Below are experts of layer 17 (counted from 0) of a mixture-of-experts language model. Rows are named router (the router's row for the expert) and show model dimensions 0-127. Each number is 500 + 50 x the weight over its row's rms, rounded and kept within 0 to 999. Numbers have three digits each.
After each expert's rows: "comes before" lists some tokens at least twice as common just after its tokens as in all text; "gets" lists some tokens that make up at least twice as much of what it gets as of all text. This comes from a sample of Wikipedia text that the model never trained on. Tokens count by the router's weight.

# expert 91
router:462414461463511491600483469407471520471484528554443455548485532515581534493492491519523527490428563509467479409470613511512516525501563425505445393457556532463488427505485516479547568568508568562436549546456424552500475461499528549457470652508478563598431465485463477563442563487502476484586537560582429545440447424471566591559498581495482452504464525473496527521548572453542563476552
comes before: "\n", " The", " In", "-", " ", " It"
gets: "-", ".", " |", "|", "s.", "=="

# expert 80
router:517471456435455471473403402452501625436529507567476456563465505449547496557506498530513509425507545526388526505494510548526498620583555397460529414429515560446461525446485493480583503530512522498476595525429490480462535451500556561421449566444483510627477455505527457507410543489584521462533538466563477622520498494422532500527503538541521452524574497468455402503532486478567559495505
comes before: " the", " a", " he", " it", " other", " his"
gets: " and", " or", " as", ",", " but", " of"

# expert 93
router:558436478384427540552457458473480555435528551506493488491471565494542487489520453534522567502476493535499446495480542553506433547536608480448498469440591506454495412518496471494508551527487451519457520573449472471453446476545571537533479602398491548556373546402629557514473527484525531408556435517589439532489446372515516501495530486575535445442522490443468482513596572480480513576500
comes before: "\n", " |", "-", ";", "C", "S"
gets: ".", "C", "S", " University", "E", "s."

# expert 90
router:542493481473504476571499510410499535432542565532524495628472527559563432476495515480535553473457550533443508415484478538482496505582554464432422444485544575537475474515585520489523540559554582539499572553451441474442499461478504594496372589449493540511465471427486453575487504413525514446578478495595495491504480405421517547535522566577525502501558513417499452467609553504506620544499
comes before: "\n", " ", " 0", " 1", " —", " 2"
gets: " |", "|", ";", "-", ":", " /"

# expert 49
router:506512476428403446501479437470576606480470556611379504538483544504554494442512553512526458394510554582428496422521549537515473575549572428490465428499514535521498434512463482490534511490576538524467521528467452555431460431506523514447444550489451544572442422426490500528512500459605479443561491591542526538422537462473534452506523583551596523534579533466500435486587524473561523564546
comes before: " the", " a", " The", " his", " an", " which"
gets: " of", " by", ",", " and", " with", " on"

# expert 64
router:534402460522376510551513446471555530480460587479485486610481546479496432431465552516587535486487481605435459457535478494511511550511571453464463521484514578494451510453546435464561572466525524580483545572460485503467487483576529512502478602391445500557449536484571467496426470521475539468513503581559448568496423446400574482525556580525504540561551490434441468455514553445596527521585
comes before: " in", " of", " and", " to", ".", " with"
gets: "s", " is", "ly", " was", " been", " work"

# expert 21
router:508397505486502445566341440428492551427481536562504509529544491514545509402538435523484569496440545514486556551506469463575491514559549452483413406478602499437472499448480496539541547556603538495527561561505528499444435423458543544516436602528491559513453499423476491550420525447473538508581533552599481560492422468459563553581470501560494439522528488500435463494527578458545499469500
comes before: "\n", " ", " is", " •", " Party", " was"
gets: " |", "-", "|", " •", " County", " District"

# expert 118
router:483453439411388514532476484492565563455521575545460464509485508505477377412581543419570539486455558567537569486499535540571506521555553436499508477544499559538476447486464454446518575595559486578461525565462520470457468420512482505423458577436499532542476467497524498501388536532506451478559472535596428551447546515495528508526457545527557523554620575458530470482521564434571580557478
comes before: " to", " in", " the", " on", " by", " a"
gets: "ing", "ed", "s", "ated", " made", " moved"

# expert 81
router:471439462498425451628524511484596546420498564502492512521468520529529417393472496494549536508510478574517472506482490448553396521527565431385431425449556532508466494482574531436472475525489485514475551529455478503501405412458545554438444623414467519583512522465551496527404590552481480440506530581481503529477474469482533534509469563566508488500525558421484401522602544510470577511513
comes before: "\n", "==", "===", " ==", "-", "|"
gets: "\n", "==", "===", " ==", "==S", " ="

# expert 35
router:495416486497388499564446471456544641473480548526471540526506502449510416483436440512543525444412456584453529533501525435505463539546603410475433490472500582487469442470453482481513560527504569505454523517470495553433478482508556551439435556466441543601510458527536467589414515473507624444536469514586428576470480535454516598576494513525485520527516542490461451450530526452529619487541
comes before: " was", " is", " be", " are", " had", " has"
gets: " and", " to", " he", " which", " it", " that"

# expert 121
router:548489489467397532556423457466544658512490554539516489525505521513502463399526539480572456464498520563454555510449546504511531548510552434468475478546553494434471528457442508478471550523541465608449599555479538431443470409542496490562408600478439558504432522486512511514457506551529514464548470550622485585520465510537538479587506557533587511501592527436514485432541504475600595557513
comes before: " in", " by", " to", " as", " on", " for"
gets: "ed", " known", " is", " used", "ated", " held"

# expert 1
router:518518496493440518572429465456559538526519546562531489475476527478576446456526592475474518453436447550506573467525530462471514579554572480424465497444544571524396503511546464491499563607467540580398515597486423423485446379483517531491526613435478530557435515445551540488431557429492592479557542454533535553533501431473515485503473504471578474509527526496458487539646535468465558554478
comes before: " |", " 0", " 1", "2", " 2", "6"
gets: " |", "/", " $", ")", " +", "+"

# expert 25
router:538474527512396544461416413465464538500502554488492508534554548509517466399443535461601507484409477534399526571549459495491465506574509453487456495427562548466465509480532418451534477536495527592452556551415510534485508433466581552569450633462488514531486509482571497496386498507565486515510515541491497564431461348490519548554516544530536507585560517396486419519540518518586526507487
comes before: "|", ":", "\n", "s:", "-", "s"
gets: "\n", " not", "===", " ===", " Team", " more"

# expert 57
router:565478442516424563521476435488549506460529544508463502545508445486600469429446555444536475481483492533417500526528549503522468597496608441437437432372556514482470500521559523455553540552523568546486533544458424537443460460503483582524418603457518573529473454444490469595508495510553491452531511485578453514492438456430564534506461550482537449429488492394532477567546639519482591451491
comes before: "|", "-", " ", "G", "D", "pt"
gets: "\n", "|", "-", " 5", " 3", " 4"

# expert 102
router:450433470521479528546471475486494571415508495499552448550538577487613482394522521513471510496417513519474513528533416538510481539618598485454425480470557548459482446515536557510537592513476514531493574586448437441460473432523461548494412670507488572536471455451480509543473531503520552514552506496490466556459435481497507553566462527456548498480551606411463437460504502483542637563534
comes before: " |", "5", "6", "4", "2", "7"
gets: " |", " 0", "5", "6", "9", ".5"

# expert 124
router:518460511510353497531503453485554556447500582551433476525537518562544412384515481466539499471493521518429477532487479553508494583550541329476456479414598504470418507515483478443526557554497491536427513523502529531476435437454514603447476603499552539547513487437584473553476591494503500498559516526558502515482460406498500499537476545502519421515501514412514441525641557463554533503514
comes before: "|", "-", "\n", "The", "===", "In"
gets: "\n", "===", " =", "==", " ==", " ==="

# expert 92
router:499448465429506478564479457460584596455515525526500499500519502526511516422511481527590491437478595588499560466502543503576453595511551483487442430421530515457425525515485501527518512608512511524443538542444507440454408395459586501470450548467444513491474459462500505576448523426564488441527589574592403567453544486494544482554512508572536370470569534402452449486515474468551542551500
comes before: " the", " a", " his", " its", " this", " their"
gets: " in", " of", " at", " from", " for", " to"

# expert 58
router:484477539490467523508471451514507561481467515571478453518470529473566465418515558543485581462524464530438493468519447533527409586658642484429480521498478502446471488499522515467580469599540508582476496599497494504452507461506518580521407615470474545470492471449489490469396483478527526476522541527545525557395535505503518556583491553515593432462502536444517511500609581491564625489520
comes before: " |", ";", ".1", ".8", ".9", ".7"
gets: " 0", " ", " 1", " 2", " 3", " 4"

# expert 104
router:468523449447432539563375464457513592471527597500490486459476485478542479464542524470585553448536525545508499502500498499554521539611645389449473509431587492536403497525555436471552554532530550542516517561474458488514476463445622570513421538465470553506438570484548592492482483475465575439578512515524542530473494472507509489489454543460594447513540509429461457448584591498518565512455
comes before: " |", "}", "\\", " -", " =", ")"
gets: ")", "\"", "'", "}", "]", " ="

# expert 62
router:555434510491437512526455419445541567516498539513491479560500534517578575406509470483626509523470565524506503461458585479564468567473573473464479445520564557436437481477511487491475495536568521524489572481409493524445491417457520507474404620418406522509537418447485555581478497417570497446506565572617474604460493466460543516524487539525514421508540513455454430516503456452578552543540
comes before: " the", " a", " an", " his", " information", " its"
gets: " of", " in", " was", " on", " is", " by"

# expert 100
router:466427512518417527499435488536483598478513511534506501487460498518554488364494512464482538467450483513479478502523468520602388576591573434427429522496553478504497423497541532458524571558521488536480521584505450470494476417530561559570437639451479507495430452470485450540392477457538503473554472553530469526470541484548524567498442504518600419445478550490474475482622587500541611530521
comes before: " |", "–2", "5", "4", "2", "6"
gets: " 0", " 1", " 2", " 3", " 4", " 6"

# expert 120
router:503516518440433492595482399424499606418480561578434501538458508520531424425558479480607523383492495538535499405480509508488457536527553495478456415405534582467491447468544469475549522518534559578463529571504468472492460461500529516467490597540487560530422491450495441587430521516519466426559571549524500583432523515513531471536565531568572418529513555524496435463556544477535600509475
comes before: "\n", " on", " October", " September", " April", " January"
gets: "\n", " =", " on", "\"", "|", " in"

# expert 26
router:470432457511409535531453421459572607409485568557540520511548551421551458485418511449554540421446515562486480482493482503544518531562552436516476468423529566573414458500526511449555533530515514542445606574499508519439500449479571522436471532430401522515486508470554442554508485471587595430576587473546475610475522497476536456518492512518520487536570533487481430467586466488504625477496
comes before: " the", " be", " a", " have", " not", " been"
gets: " to", " and", " for", " or", " would", " with"

# expert 55
router:511414509484501482557491392468557617513416520559514481561465493508521480457532534495591590435503479515497492514449462499480444528627558436406511487423582553505442497546537398493604574546557459527508558553481447482449539466481528581551507672412517512509509521523493528564463521464470525521541566547536492520466483450472540488511483504536541485546533475427471386487514480473538609564531
comes before: " |", ";", ")", " (", "%", " /"
gets: " ", ")", " 0", "%", " 1", " %"

# expert 111
router:531473470476466535581417474424506549442518523497524521471506505550533489464496398465500538460421545536505573482438446489482515574503534475450496383522532507526384447448520519539465578580511494535441550569480481454485485451437513594537452574448414562531461503437518496551490521447553520540573467544657497574460443404436577524640525517525487476522524541455518479480589549488542579499543
comes before: " ", "\n", " 0", " 1", " 1,", " 2"
gets: " |", ":", " the", ";", "-", "″N"

# expert 41
router:550519407414404438555484500443520618507462622529468515511553525480494462478443535505489516417469509569440577476447537500588481577543518447468454495484521559497446468460488560429480514544534435610468525600469495533461514453488502512462394543421431582529454488405551455512455506443537538537593559544506511567499469472456526461545487592531519375547572535507468453511525504501546540519568
comes before: " a", " the", " an", " well", " not", " \""
gets: " as", " is", " was", " be", " are", " were"

# expert 20
router:531454469422417507537445463470615578448514585497405505491576551433506477437527529486551488440446544588439562443488542514555500588617539444409440480495524517518446468491454538468546539518573476565530544509473533522442462453514492485451420559450431572498464426450529530590487553503566493472591570523601459525486522491549544482556468541577487500550595583455499442481525499461537544559484
comes before: " the", " a", " his", " that", " their", " her"
gets: " of", " on", " with", " for", " to", "ing"

# expert 40
router:580469437422489517545429448520561577423500610603513541541528548471590474456489495507552500493508464562486489435506484475513399600583619437414536494461529518413488525531564495424507480519518568468484541466453445504440464443540473551436483655472491567458473551504569460562442521490492492401529461579491494502506476439523485522476516538505559458468467513444486440479593560478498592456522
comes before: " |", "R", "C", "S", "I", "P"
gets: " N", " 0", " I", "I", " 1", "N"

# expert 122
router:526476512387436488585498403460509524474495549498456460526495496521585442475517469524561497441478558558484507458446549449514481496566647392498475418479589514484422436513464531481517543501514468475435489510414480451445472459473574501544480571464424523612461460434514503543455537461521475490559547501533453553498464391477517512578568544499484478562514570432427459513633595468490584522532
comes before: "\n", " The", " In", " He", " It", " This"
gets: ".", "\n", "s.", ").", "es.", "a."

# expert 9
router:457498503442466545580460392484546578532502534506486574497522503523538522425550485389489541506577521508432510489519482447585465533490597430407476494460510487476448507421516529524512502567536572552462619585480491537496444435474540479545472592418529485550457504410580502512479557469525550472512507526532493570449497395504566464543554593461560479521502499467488373446582552529592581540529
comes before: ")", "\n", " ", "),", " 0", ");"
gets: " |", " ", "°", "/", " 0;", "′"

# expert 82
router:460432419534441556531451450482540560498506545555499501503469546497614508364537515494503543488479514524484481513482467525593406559561577486449479516487519534479441403471554471531537631607493492536432540611480411511437438423533472533541430590475473606568438445439542511562470511471503536487529484499531461534461431481526510528548465519488530415427518574509457524452551546467521556588533
comes before: " |", "5", "4", "6", "7", "8"
gets: "6", "7", "8", "5", "2", "9"